config.yaml
n_layer: 14
d_model: 256
n_experts: 128
experts_per_token: 4
d_expert: 48
d_shared_expert: 64
activation: "swiglu"
moe_layers: [2, 3, 4, 5, 6, 7, 8, 9, 10, 11, 12, 13]
router_score: "softmax"
normalize_top_k: true
routed_scale: 1.0
balance_loss: 0.00259
balance_bias: false
router_z_loss: 0.001
router_bias: true
init_std_router: 0.0148
lr_router: 0.000729
vocab_size: 9953
norm: "rmsnorm"
norm_eps: 1e-06
tie_embeddings: "early"
optimizer: "soap_variant"
lr: 0.00346
beta1: 0.95
beta2: 0.98
batch_tokens: [32768, 65536, 131072, 262144]
seq_len: 1024
train_tokens: 646700000
steps: 6267
dataset: "wikipedia_en"
Below are experts of layer 7 (counted from 0) of a mixture-of-experts language model. Rows are named down (a neuron's output weights, with its number) and show model dimensions 0-255. Each number is 500 + 25 x the weight over its row's rms, rounded and kept within 0 to 999. Numbers have three digits each.
Before each expert's rows: "comes before" lists some tokens at least twice as common just after its tokens as in all text. This comes from a sample of Wikipedia text that the model never trained on. Tokens count by the router's weight.

# expert 32
comes before: " |", "1", ".", "–", "2", "3"
down2:482525536461496478474541479503470526516488541480515442498512488483474495514497500512509529500480493485421526518503531468526484484489523525464493482506510524513482501467512531476475479535474499418498509504498515471505495526502524490524495504484528534479498485441510560455539538479465481478520503513476519543474527525527471507508499492524479518496488490496502508478475498513520487507485506537520499469475516479545526517511511561570498481541472490498509475537474496498538520520499521524514483500559503516508483499464505520466490494464519530509472507517487483451510516504514504487523467470497531510509475538523507489510520497533495498527484479465507447520461513506494550487513495452462540490437488515524498512506513486465511478508551508483516518481475476533513560502542481
down3:501525515457486441492495474466505508520479503516480487464478477435528504486546479484509465516503531476506475493523479509500538501493518484490482507498484451519485486493530491494489494514463475479462492467563452501501479532517490499511462521485498513500513509535508470483483486483487501472506497524484456473508492492462473477459475503556509504516532493485487523501539515497462430500468481484505526510542485538488471477510511538497498495520507537451527480544520479464545571496554560478500495535521485461547472485511508505514499524476513475488507534483478491475498521494545520498468536532538475497504451497502497453431486536475485545491505527504508527503492490499518552491504510476536516515526499482502498494522537498505474534475463491542486467489511523495518499481509510
down4:553518497511458501507445517477541530554546455494453512483506454489472538456493525490500515529526505495507492545507531484504515524487528456524538467490510507524519488489466487509492505533461527507441528477522508466486531463446484518496508501510526500527519513485519478531529443493570494505520506544488483534481489532511523484473516509490541533527470516481505508472527475504532485511540509522461481492485449520519465473485490473478498491467512492529462475491487544489509483477494494500524528497533489510515459463488511491526480480526511534514411546507519507476502507499520497496511498474488486555517511487472528503501527501492488485495505536506497470540488509464476518471494532515478518492503499498511550526504500478461510487492557494545501470525502534508499507505510489
down5:537587469540466529465519495533488490501506526534445529530517484506507505492472517498484464478517505489495525508505533495468476487493514487524514478519474494482474482512509471513447460472424494516503492502476482496467494536473466481540492496527500523437538531496531518488519480515475534495473498546472501491491531550475480535536484524505476515477476542517512505528492506504498529479529486477502520456496506469487542525469478534505456495514530514516511522476543507481523492505485507525560516490472523523523500516515523477533481530471492494497504478517521529513529495507506516533515526521482527497523514501509523497536483436479497488488558516492447464518506481481514483501462512447503543485464495484493490538460491525498526479554499492492502519537511474481495516502501543
down6:507563474486527476475524510527510472518555486515489475519464504491466538518477519516483532516522459513485488508453480474546513509485502503481495459454491502498507512501495527524537507510493487499477514495528490504504485541488487504470488477510515506489545482514519513487533491507454465552499455546482506486513524510521505480532509496509438504516438496473487511492483509470516530475490498483499500504519480459504503520482519504525526527479503490478505472512512470519534521505479526493445561463486459506510498492531478509489493470539506509493548473510496492551487463514501470533456439508491472528500525500535477473482498520516473480487520493443488482492529546508558510522452496448472508480530486465469485453525450522510489497507460558470514491483507524503533471480527499
down7:514493474460494470461515508450522504494498507470498513499453501524501483539494470507470563517479460486513476471527525498518557548467529517533483504530481479525480451488497484487478508506516516517477493507452492538495500515510521549505523481471470476510521516455487493538532519473524484460545516493513497519496465469493541503507475477484500507505505499498496507499451491482442475490501496505494493494544437507498481494532505452463516535478487535519483486535514507460532479488496514488520508489465458481513517506451487521491465517485565535572520417537537489465493533494493487530479510521509517489531482470514513485479495505466522499493489514533542512519461455504504511505532513466515526512485560514504493501513484496486529517491479512503522471475503496487512538517484523
down8:478516507517454525504493497512492525515537498473515499489496536483511526484491493490513492518501505503560511561491484514497452498513498469477578562475501521483480514502465499488504527441482461441506480501576503476503514503498507514473485492508520485511471472483502520495528509503495493585542523510497513504485505481498500505526492483451479505520472503476533492483456527488499509508520494497546506504468521502532483492524510479521480559517548494526521495513462495494518464488463548454517479531517487465486522508476507511446458475484510471480548546530470492463500531510517458486507515488484524521490485490468500528488556512488504535533523473519496510538495510547485497503521499468502518471463507505496524502489485483481528506461513455500482474484495470475549527500534544
down9:490527503547480443554502503440503495544419495516497491489508442497498488523539452504512514481496504523498533498497483473488502535494541520494481525542514513512510510471491459508532494472479505486484506526477530518479490523511534486554492450494506477472543503474503514510500446467502496473489460505547492517486501477514467498491549501523480507538493464473457455487511501473467518483474496508502496484525509507504530480544493482429478475509510544511495487518506394493487516499483528501449524471501537483496563511479516502482520485475522511485502496498488504478510514472492519494508492462535519518502456517478513513528512521477480493511492531468457514517509509471459511498475494476499481483484483512511475509524521536504472461476494478489469487510548512505502505453469501
down10:471513492516508498461515493517488526480518519508497516474485499459498502487492490508495478557512493491494524509493499459485472511546520495449506500526504462453497527508478522488502498481524515537465518499490505524476506486510506492476528533501501495490506458529462494526502490495445472545455464481516450497517527519432478490544512561457503487541501526525477482490496546494496491481522522507534472497490461523443452545510508495480484520489522466562506466493493422521479476469532540497543501451466514512492481522518502472497483509484557474531483497500510496516475539488508488498453493489486455497498509509487477463480522470533429456515507523509503509530497483542438495495498520499544499520487479536459529484487512510506523491497492502530490509527488496522513490468521516
down11:508498501536501483524557529507507502491519506472523508490499475519445468501582499504507545479510502545509510495529504482505514506489486546523503527499480520537502434554503499515502496499539486508467531514484490472473534484506553467492521501472509488483498513515493518435454458484538478516484456458523526497543497493493485536527494529491540486476468500484517487519502490504498465515529511511495507513479532502520499510517469504494516492507495524498476507489536469493458503548465505510484485487501495514529555484473455506493498547517483496465486505516501486523463433529459456537543486488516522503509529539488501479520478455456509464495495512480495470512504466502508498532544498510531527533531526525549452510465485532527524530516503519484484498522500478544480450513473506
down12:482540538482480567524509505456506461507517489476488517474495480472507503528486483527510481474497533478549523506486543502523543513550490522493502457504474494516518543531544466467524465539480519531457518532530468486529498531504515538500472485516524491496475477490519464514507475490515514498468504488506482497528522475505489484519494489491519525497539514505478453502508490546509503491461487531508485479476506519538500470469510521496502535497516536521471497519476554527557457482465481479518515496488487471533489511502501452527465517483500485493467500490472486494476503497572510527514470536547488473527444532469484526511478504471480483529545509540509494543537493530462471502512521451437499526521528468508494493513477509500478517481538466481472492502495492477496508511451497
down13:504499543494510489567478453467550530525516515457459503477510521477473507492494499512497556503465488470473452505569473513453529516495479518485490496473509492503549514544500515487517499484511519490497501506481505485514530495536521484506496541533469484462510553493487493509449530489506530502498489493494454476465466516533505523517474483507530501428499484486518512498516512522503511499486477532491505496524486494523534479496495487459545509516556507481514496486483490470471454499515520494466470491463512476467477511531472455515492533488452549545464469489486512485484507479487497474474495491490519461512523498531508474489515506504481478497486427499511525486507498480531502512472536475498461504496475510464498502461505506497478502514473494471541455483444450482471487453498465
down14:522483440530503570529470502507494531481510507485558543441508445508512481483516510508501504528508501485469534479491490505513527476496496491512507475502527507511541512458500519489490505519506505482518479484528475480518490512462516492494504530504567498468495499477483504471485514478575494514502487483512477510463503467484543478474478467533467543555520522478472508513488509468511508482499552464517514499516488440530517493539429525479495475504510495501511540473529503498499486490492512499478504553562459452519447483484476482501483496513496488539545523516481506519482484487480517506496504468468511477511506491463521531474451494516475454459517516496490502502494511534506507463474531481504499474483451497520481496534460493475497494508463457519516530500504457501464477473521495
down15:471466503472513495547468498522536489500497486488520528494480520532462490492514486493465469475514510490503531506479499506511482511516481503478502549505483506513498489488454512493441508457442470474486478552494510517516549494469524516461524505554520456533472462512507523485457512469506498524534555475518495458488514460508524523481506500489502501493518489460452512525489480507539525483554511548520495530538518491482448485528503497574559521481488487486500536482516491496496523487498547510501482454474491495503527516503517535503464529484510498497496496490515470492500515478529479481506476547515486516498518558490537465510502516448484433516436512488479457528511535536504506475497453531516480489475527493512485505479473512488532510519482490526502526489503516505501452501492494
down16:491517497544554557457505483505501503475514505504504547505496467537535476553519503471516489479476556511509515492492479487489438473526487497526440497527514479480492442485509529480484503493506507478509467548512478532457523501492502470518518493515515504437510534523483473465478549514478456515499536526480514489476496503495454482461456503482439536483501524507508482503498510486533474464544522526480506483476501501495505485491497498534548522538519505535500529498516515502489482485452464482499489504496540495501510494455500517486491479507467467499467473458483530486440508501459467518499474476472509491517512494482503505468453477523497503506506510505507515510518464543482517561458499453492493507486499496469475510550490496521516473519532506515522482462506555477511539520488496
down17:524484521533435460496497534506510467511480517506514534475485502512484489492506522482495511511503499475480492514474482525447485548561486528499478478491537474480483507470498548489472507516487541524476504536525503516466478513508485474483466479500525480502528447501531475492498509503484464495514529514492491488524501501431484470480470511488587441540503510521473501522497519493509472496464499507491476510508515512486488472498540446509515534460511523521510457488521501483524518522541512478459484486556475458507459512481494509510504499532502538475511492485530544495495505497511489517513556462489490491495504523486528535507520498489570466497507517478506556459522517505529476491484470496491532499521465500486481470490504528485513486484433551460481466506490526477486546508507471
down18:481525523466519506542463493524445520537498442533527507522514505520491468508506532466501507476502480492564495475492486471529529471499518506481514486530444545534512516512498487501500491488508504490496533519513458469500523504475500498441499525473478463488464490463518485472511496515448493491503469524492497496495519505473477477482503489498518496528578468496514477509520439514515497484549479459481475490471496493512533479513502498518548513540519478477489527463465491471478546474522516508517498458502468470504539493501496467464529491516530510452525517517559461507499501520491460518495494486524500464447478464521543510453525485501464474504527504522502486477500509472515471529510478493487508464471525537518519537498470474501464487452482469475497505450479502522515479498484476

# expert 96
comes before: " |", "1", "201", ".", "200", "2"
down2:511473528518518449507510534432516543493512518515503480483479536497498516464448504461505516513482448489521517557451514540523494474491500510458529539507516508480483486509466506510486516472471484469495522499475503484484474495521506464517493499523468508539506502503491532475478484507465506498464473480518490470440532491512481487505534526492486492510513457475515527496533482503499486526501462508471504496479522519549481498547456511511460509491508510496537484505517509508514544485497480527499503562537468469525471502507574528505571527489490486455492501523489491512453491517520489486517477529517495531466509537509492541507464451490463459523451490507477477479462522490551514474526487558453467510480524499501510501478522475495495494485479488476521460481489502519505511518500474
down3:440493492484496474495532470468511522455509465445522503513460440501499469512505510503527502539494499484459503509450534530479508487493487493532502517516528505532456490538543476508521514446459476486493462530546537513533495529531477524506551533501487513475492467509487519499509471452490509456523549492504534501506507464512502497462477552561518447502508507506516494478494484459503512502491505549526503499518512502499488519532499505478521515479512487493476494461471539538491547536533491487516457527509487532499472500534514529470493515481535489510504525481496499515490473509485513494551541498509496507445534519505479456475491505504486502480466483524512502470480537492520557540533449517479500513502495508489541486521494500482522490521507488491497452447468510509524495523471517
down4:497490518478498486522488487465520548510491497507477527480517476475469526483531486515514514522469494487491501510522463483523496477513467484482498541474514536493514467508483477474574524513492497487526456484471511518470501528528522533479510512513503482476524504489551493479500491558503463497535507470501493512508512559475497471502486512501488444488520490516508572474504501474514503547462468505516481464509525482469539489518503501541539479514544501509480532501521484520534500481470513523526485499486462488472486495511483522534503512551514530481495496500519522489537520478494476487510545536523491519508431510446538503501494522508458505515484493476498488473526529483534540488486511517485543513508470442495456506468527500497507500486501501460524528399449480488493519535472525
down5:549539518439482459515476500486471522498483513499507476497542523486478496508505526505493500513507491514471527513544497498551485537547512506517463479498474424500493491530517467497474499500567487523503523501513494507510466583507490531525539489481473477478516512502502480544515485502538522501512473539492567535499485497489456499504488522516561510475508497521507553522507518484507484507558480460505526493515491437469509506502514527531493503526475478521508481489476500534463534474489510464446523463481510498503502514522470465492528470494509514512512514494488492536482470494512508485476471449496523495457474480528489499502494554459497503524524499505510497462433503508501497482503515515548529556521518511497506493473494518522501524528519496515535484502486537520519542493521491
down6:501480525503511488527480504499503454466456523486511522502543458481505492481497462514530488483482495487503494499528499512464486472511543507539519535513521550461474514485473493486509465511470530484516531475478477497453499485520467500511453489515521513492540481495552517497531524535503485523520527499531490502492457485441462500500498500517548518490482553479486439529515515521484496530493427484475484502500490499526498518513465474582546505492517482536510537540521519486505464456474493524516493469511527520519492494520490496485534515505525524490472462490491504483517513523504496527505489467543515476467489507484557460517464524483554501516541493505508476511530551475495495465485516490529477509538464543524518478442489513472520512498500454494468518510518526494497482461497505
down7:455520500559515475481452457484516493527542494511446506469462513514509473489476501485456494516463480471475480480527513494522473411457454493465508514504514541543501505445522487512540506446517493534451492538550463507511498560510493507487522508493472514488495521526502551511486479482531506524515472480509490509527505511499485493456520490519535481473465491499496487484526498522503478472521489543516526543525489509450489515523501542508507550502467519500504475499448532489492491481557468479499515524520496465519494546483523501475482502477513464506521451503503529496522501491522485503503508481530503482509482500513525514510473489473473475456498515513487506483459483478510532526517487524539525490508504514512508503462495458537489516516469508538537504529467478512508483529478465
down8:468492463536534517512493480501499457479487501488445515515537458485524501509477521453534456517527495501519464506472522493489497521515551544463472492521483482529510457447507520467497506515546485491497506498484506509488458475539452504512540525502476434511477522540521539468537517566525456489500485511477492488528493498518509475538492539538472485527521485515493480501523526509555525511504551488579516532492474505484483503500482448468488491491474488542487519504487486498483474500503543487503489494510504521493516483506497522517497440516551496522524516522464515512483493521493493519492520516495469505514513483492480461495442524529519504537501497505507482491491457520479534553487473473525541490485506499502470476468522497529498485515518464515501512451545480490495490490490538
down9:429560510482514507494454487558594513512512510507495471506481512510472509505484501464484503539495506483509468489506513494516485484484496493466523491465501539498481512489549525527487494486472520511515447487495512505505487540522516531459517527496511507481521472505500500526498502514507526467503486482528481528482453491465474476507515495534506487497478535495492507499492529509537533464513465484508451526508483482498508548525462461497490505511505469506459474532486468520503529487536508515523485497506524504479510497560501447515479442487500515482424523480524520492506524510527486499526479463491517542532479508496506491469522487481442531526516419515486508513471482528507523481513510468490550478501457506491526498487518498508514548468490466486524472467518508497543535476468504
down10:532477478487520459510466480516544502494479520439485496477545497466530490479510471476498524470517496490489526503492528522503499539525476491495479441498467512489524494506465482479487461538499513480476519519536515494521491486540521545509488519523489524482502499517503498459429521457505462526500574478494464487498502509469506554486451459486496490540517504489531486519476505510499540508554488497493508458519492501459505497495489492470513499507511481480505480565470478489461476514491516477482517539497520485516515482469497493506452500476521479515448494492537514497493429512492511498487500510541493518462537493493538532513518493487526465572478471542489517500494467526499500507468461421490467504496481526462486507481528534513512534508464488507472506510496510495514527472524507
down11:521528496514573516534513507470504475512491501486540532469469503438503494510499486525535475518495524491528491544476524533497498524509503483490456496547514516501508482509502513470473492481508541475538503506532491484505485504494517512482515513499478507565495523504492514507488566498516497560475488521472481519466543452501498510503505539484485504487463486499497533521501503517501468498518519515508517490515471534499481493487530518493520501497523469446510503500496524523535553490503493480531505544526503508523425508472504508489521440495526530448534478514482555452472508492508485489479470471541443513511461473500473488513529516511478519527526502479494490469506526492541504504496544541486513512516513436488511521483469529496485495543457482546502575491525493466493481482485489
down12:497481559471516515524530470528529510523505503506510510536511552470483510498545491498465503519525515459522493508471518502453494515520566499467483486505520494486501510526519519536511525541496491541491475466484507551572516518455465510499480488493496487494524465495471515534486472530484519525485497510502521534479553497458499463482497486506503466492526484553503495507533528500550452527483501506428472526555460519471480509496486471480479531499493512500509514518496451503506518558484560462458452502493528506519533521477490512523462508495519487474498513486502495532476484482518502527511481508512434528524527527512455508520515525492491517493518515526516528512518549502474491514509490555476503517539495515456515519499527504506462493496494497504505495475500519488472488540462505
down13:532524507455493524497506488506503489532498453494491502513474504469464506504499488483524517517494477455526449501489514521506506497466453516491535506476532536473523516472481497491507537506483517483539497563514513546515480504522483521458492515499502501470512548459502527525522502562495531454460515464470497482524533517491511489530509484473518513478507441475538522513495504542498480525461506484507465498468452512501477489498519455481457473490515510499493487508496521465512490561535498490521517546518502543509456514499478519495503528489486511504462536488528512485513539509522488484484496528513436494482498483483477542465457474540492532503492481531483470504472491532490473495489484449500520506533482493550493501523587542506484524465469506482501503526472508496500473513461541
down14:484480478497483427473448486534468532490515504538524492540510500518549519525481485528492542495437509492523512521475509512531498466482501502505524490500535506459499485526529506537491558507496498514498510496502492519481495518492498516453501512483490500533484457488492474492508489544468500501517502550503476513497465458484517520456519483526509521507506507518471537526467481421486474537477505529497533532527510485492492551467444500486486463475499490451485508508476504486526496525523543483503467467466477466520521501498431532486536503478494477521516510450469531484500517519490506467481502485497487552481522522498524534493451491460481533506496525512523519509475502509488483496474521505490469527525486474470511513557474462501534514550473495482488505482514482499487548548518495
down15:503475452535518498474426514505467440490532492510487480537502474527530455496504483489544491515491480460470534535494503486514497517471498529511478475479472496471514517452441493487510488473470485494506548524505515495481531514499533489479505513529510509468510483524486517485480518521482488493505524500484521500529452485480504521520460508509527453482521457494475488481471494462494487471515512527524503491474511492497494544516535511498535535448503449501488462503534517523478470503545498525512471477518505520495510491535493520503474510538520506479531477448480487536528496493519485530517503462472523488526469479534537496491504472500469490489497476449425535510474476498524489523484464511569531520480514480486497528514555487494490484493530527439489518485508525497531556492476494
down16:517481490491490453464478519539513466478475509520447506487486523506487494484439531523464498473439547496432529522502542470467501529456537513473500538456532483470551489522485466497551500504480503526518540479489508489537508471493484537502496490520459475509475480483493465489496511481492502520509520507475516525497502486486506569516484522520521518484503518482512529490500496495480535513503470518523531487475518497457472504515511525497507499500472497521475482483480484530516484510479512529494510552473507470525507507480460524527498490479452509527478477497539546495518494486492531516496497479526484464469466485478486495515501466442505473466536506477477493496491492442508523518468509515516508463517532505495481498522527530508457502472448510478467497517509469511514511506594458
down17:517496508509491557525527488488515445493522459493524508467478529526508531530482530522480505572483499507502535503485493521517478461491486529479467506514532508468515484493526518500478536499496531515522482500498540513511492547527503514510473501537485541513467495513538476499506510485523461528521498491468499509513554484549541485509448476487495527485535543512516498514499505489544527530532486513521459500523514474514480510503512469517482518468534474485531537508499479496567492505495488489520503509481497467487472551483508481478511566531477493501499485508497542519462461558490460511522520495492460484519460485457461541514483510531547459448462524500464489497495507503486493518516518498474451492501483510511486458505518499516567513487533519472486491504480501487541499544540499
down18:516504489486467564502530513505480515493524495504470505488467484503485512446540480525512514512470527527471544503493522492463505475492503465463518489544507478510520531473490553467472475505450484496509486489527496537410505517482520467493515502484512525475509533498502517498467485513507525484444483480490502520459511481493505484520494498481512520489539523500482480544503546494525492499501501481514492513505509498516491518496533452495426484505479498504472459510479524498469519451532516519561485515495508516494470475510492454551559479540528482494477466477503499490478482521519513499530497516527493535467525542486507484478465451524501542485516465500508500471448524506505489516431494529481510490473488473458501447493519502454499502483485526480519460512533512473458494484487499

# expert 40
comes before: " ", ",", "20", "12", "29", "21"
down0:493519532477486494505512483512486495450505515493508504508517464504485513511492494470482500491466519511466553491478535481517479489531545496490521519467491515507535491494504530491454484524497547526576485487498491544477505457472528480508528480491506486512498494533499447517506455517518475476468519514515517481522524494506471533471508462492543514466451492500473515511504512511498497515497506495483507455493482489521519550489451478529505546523542500482507542524517530516494536444492528520472500492486501486487527495490469445465483523462539499508509520499444500519487475468516500471538507499474497453518527501470495510521513499513458469549474492464534532498520450501470521482519528501490449501462544492537530545508526497440525507527480470478461522533525529475531494501526526
down1:503505526476490470499510499492528477508534500487504532504497514528540537448537485501472469515468504499466492484467492513480439438485473503494452502483487542483458475498443461529511521532478486488485522486541471443512523500519523535500508508487537497464508539530500470523472493455502467523508486504514524473499499532553485533496515504538489511459543472488482504476493492462519492535463533471489512466467503539499484527513474483510495478518511529433497488516498511496513428468468549517507471525506516483521490510490535508521496497499530505458492477476535484478485509449516511483507547505514445471522516496502486505493499484504505490501508514543530497523482474503515486512480545513504468479518488568483496477516481450530512496488493464482479483460501472541515520481544506
down2:524521524497505494506530549524491498439480503512524496525529490513470505486465548561495506473471517485493507521503486464506524496499498464502484497506500492533507490507466528546580532507473497505465511491434460498502487503519487512486549483511511541453503495469506484485504484496509523531478508504473525511513504509533512484505486506496491529494508516472516445636485514531509523533512482515499502476495517482528532491491463525495499498481477479532507503470478503499482550490515562511449517497503487535514528514508465483519464495480505495505505497490473502490466485501521517508507509490449530508490480475509475494529510464517441477506503472514526536514454476483471484524459512509469501472525511512505467537542527457542514479530504508456502473473526525508517485494489509
down3:544494487488538519497535501532534472487522531497508494485542483508486458460480509521545480464500440497474492508493477469546538531494505493498504472498526507484470522506551521515487488512522533540505459488497502487490448474504505480521469494492500487497514507528505487478509488478491481522483466481525520471507506507515481524489531528529511531526491454496491524503495540495481492542510522502535539535487509458435558490477492497494454558530503496506494430414509498525467497500463506505478464536524501498473490508529468472491509503514502506529446499535461474495533522519488524512528539485504449535508472507484508499467452498477458489496501472489476489525489477522479520504493500477489517543520504468461528481472492473505532499532521517454493493477471486469461493540511505
down4:505490503515519475445503526502536526492502493447513493526484454481431557479478498500500460495457514491508507476512515506520504515487472447511501492477566461513505516469529547480515521440497511467516501496546522523493499534486488479504541444497469470504528492518480483487485459472488539485496500505539494518501497540453506548524473505510514482495502470481544567495515509471511502502489505505491476511440503513481482446533470479486523470523516476484516492522521508500487471460505524499497559468504484498496527535504495521503460493500489452504540508489531483527490486511489487501455454518524499491475511495506483490508446486480510423511480508478516505517489513449498535486472561497511517457468510521491512493507498515504506537495476498502473516497508529522532475506486544
down5:462547445505471519522529483442464484495476519552536514466497464468519488479503411523494538521505542544522458531515474504510529525482441485488526551522507504544495459497507481465527496454478522484448488480483516508467518506530489487487446484542509538501494515452520504556471497472498499495493502503463512466489478470472475473468502573466534556505495480467493489508524449506485497456530495509474485499501476525464516498522538534516516498488503488494525466545501506505517521494478510508478500478519478508489487485510520504524486489503517467509466482513500522480522487495495528488510512510526486495512485520493500521487509493510538512493515521486494519514489533515489471485518528518508516562480473481486475481468441503522514515502519488470496506524464471484538514491525500
down6:496564476488480552512478537547523549523490504502499467498529513474501501489470491457524512493517521512493501504493508514497527478467484504521505514547507520501476502499499504554493479463471514489470490529515509510468525506478477503488544563533506494507482466529474501468485467493490467512515486540425499518464501505518527521554480485464442474490481524518506485498469456485497504522539541540487498510480522503503489538545544508534516466446516512515483445491478490539491507460497558482560516484503525478541512517471495526490521505508489488484501505547460559499528512480485551501501484508491489523519513495473483462513489463521497502510485507509467457555475495503493512484520488526495500493534472461534487496502531481495474501504463539489464500520507483517500519477459481
down7:446541475538509498489523547528512529537490508498525528475508501448544498484478483520471514488507533552457480510520523484525471502480505509495528525479537572516505521514467496526543531473486482486538507498475455527495501446493511504546483521498536520497509498542471521492519479540496530490472434524510469479464514469512502493548478482542483519475535506474522456501473499517487556479514532511504461493492511515519508535489475517452482489449481504521492484471476453487523488518492467504530499547510507500504497473528520512534570485509482502509497523503496498524499523511502531503486484493491500532490531473485491478528524487528520473496527498509514463530557486507492486475502475496489474552493537507516494517478528492552535527490514509494491470538490490498492485500555461
down8:453541473481466514474469520504511494492518482470487507507497507566521515506525494486538455516506508455494497487545418520489484505503489493499487499498510486447481478447494509483502513488508554487437485531502525477535528480448501503520488518528508515520493482495493499487510468491501496494488491537549493471491451543505502504540521532481511505508487504497528470497496478491490490483449499488501476539511513509446526461485478486553494494537490498482491523471522491508512433462492489497511478540465509481478505466540468549491524487518541492529518480482449426513478504514479460512484508510510487489493479458506540503540502481521490538504492520451463515492504517517516491479511490536507489482487508525516532486523506462526511493562521500485480483470471451543494480458491507
down9:492479460515523439484496488496509477516508473482503513486464523504427488477517513502523478501487494473545515462449514583537462505499529508495507505515531519496477477524496498571536527507498503508525520520481498452498515469477498482491480558512518497506504492510463498519505542507507526474488504505511522529508515520521512498496508472496468475494519486491522503477537514494500486493511478481497500466497545495537457484539516496475531480501481507481475511469479473514467522503500522528475502509501494546477489535545459500481481477494523528488437477502479508490472541531496503475450500492445491520498496532492565499470510471511511483521567477516489545513458496512494523516527500470454482526520470523529491503474515483486491498501502557521507484511516427541446529511477512
down10:502500521552502564489508493469489498489520506540507489481518482497474524533481485469517537506507469492521489541497512561521503485453425508464489457511533516504506472483486509522527465511461490441469522493479514501458540482491517576533499513486485495452462480493456496538478517486512488507491492513508537528496490511475482495526468491506493468504519498475479464474471441517505496494514541479493521539453500495516488538454572478516506446509518480491526472493538519523543462511486506485490531470503488480511523488486518470478526476540478521483481509516493490495527501499483481477474479476472495503496491544501484492511480470442505501479497520489511505481495518514546494502526492513491504479483547514519552509479465493502504506529482520497536491478483519516534564500553519
down11:525510508486503489554497469515498490554494444492541494503469535472467524490504505488522495519505520524514457494500505494516480500483526492526521485510522489505491509525509464530507489475506491484487465500467498478444534461488560520494462503492557521438487511485474503490497504485499571486518513513464490539533514525525478555488483544522493474493473542489524518517479504478520505485503495535494505481469499490482529513483544450507505532491434475493454509510536524511518466489478519540466541455511473457530529496468506513506540515513500496539492511470550509482468508540512510448461511467469534529503524507498483465489507487489548496499516490524501521494494533499512520514546509475509506472483488510488502499530516492519559509463501495455507490513546448504504473471539489
down12:485525491507476533476515517507483552579483463479492533480465521513496505500451499552485509509530494523528499518508506503508498529529490523481514494460508483486489470553489528502481472484522544517479504521473543490511544488529492486497496459486512525484528461529546498540527529506533478470506565534477517535500539527505528537536525538474492521515528503502490473506530473509492504502515482524523519495474431495515480487516514515463506475471511481474449504553481491493513451506515514507470569519459493490508527529509532510494466520486513459501479506461541499497506520466506480483440479492505460491485525499520519489483504525501483475548467521512497513491506498491484517533489507475552448476452506476530476485472518497553512517499516489514478516479520525502488468525486507
down13:410481504509500567493459448524469480507489477503506518515499466504534457493500547505487494511513417526483466527507512499491511487495473487512515477499501506546493499468512504511478475490516502477492498496511536488464485466471472508468484552481518506487468457532464487549499528503502520488510482481518525488522482491534486520533488475487500504466492472511468489497512461484480479472507518507472476533467519518488538492490466466517479493511473505475509476536494500506467503499446488497474459500483499515505489516518466505477474512512504525474541537492525498452464488492485492555508509537495495513497555504513477491516451531521519523542496446477520519469447499515517503540475491503540525556515530548550524531468496509491520488535469492522509497501479472489458487509458494
down14:531499448526565479457502510501452507494507549516502521493486481516496488543507491469520526470485490469501541458515506503552505494495530525525479511515558502485467488478475503557501477491507490441498482492450515513503537500517499502513504466496506451513538468512506511565547495499522493477488529475525524497508522491506481536481477506517499468542485496507515474483507524497486512486456512487500545501473468492509492514471479504501485503529484517528521485504527507533487498542429489480462495518544476532521554530487468522544503482514499476537474476527520498517489529531480507521502510494496497494498463488526566563451463484484522511467479507522559508513527488477508453492483538522483493444481534517503525493538485498528528523482529497499489521503512467503497495523506522
down15:500474480476442530514484464523510498459523501500486491521524492500525495514509542492505488513552463498495497452429472512463481474515518487527461506512473502551504523461516498481500495486519508494511509474564530460509502497548470503505519461458501477517447538486515507508461497501538524496491499514488493521459518528508526498492481535476511537529465493522502486494499471496533471494487482497447519540507507518491516490499509488506466525500506471495518498538492517474470521461441461512482456502497518526487504472541480494461490484498512483562537530482487491519480508525482453462540490540480473557444469452547508463493493512493499492501470497461501517468479490483504514524486524516488519531457481528499482518490475479521536501500498450538502489462487489450513526516524506
down16:443498537537495504454506534526511552469469529508505530486484444452499488476492499512490480504471514482460525522498522512492494520486458444499501436552486524516463529538502519482514517459512517513510525525490519473511526476503538501527504517517518498455518453473503486476526486514500552465541458540495505525538529541456517504487526503542545502488502477535517518506477526501511472501509490478513483506479510486514510524507477445466484515491499515505507509489493470515515553500505476471464492497518552489469483457482488479457474562492538499480479544562490507502530494537533541514474517473515531512523476498489505497474487524473496488478533476486519501532489475482508528441517514541534515525502510528505505501525473476481515524448505530496494507479496508499511515487517495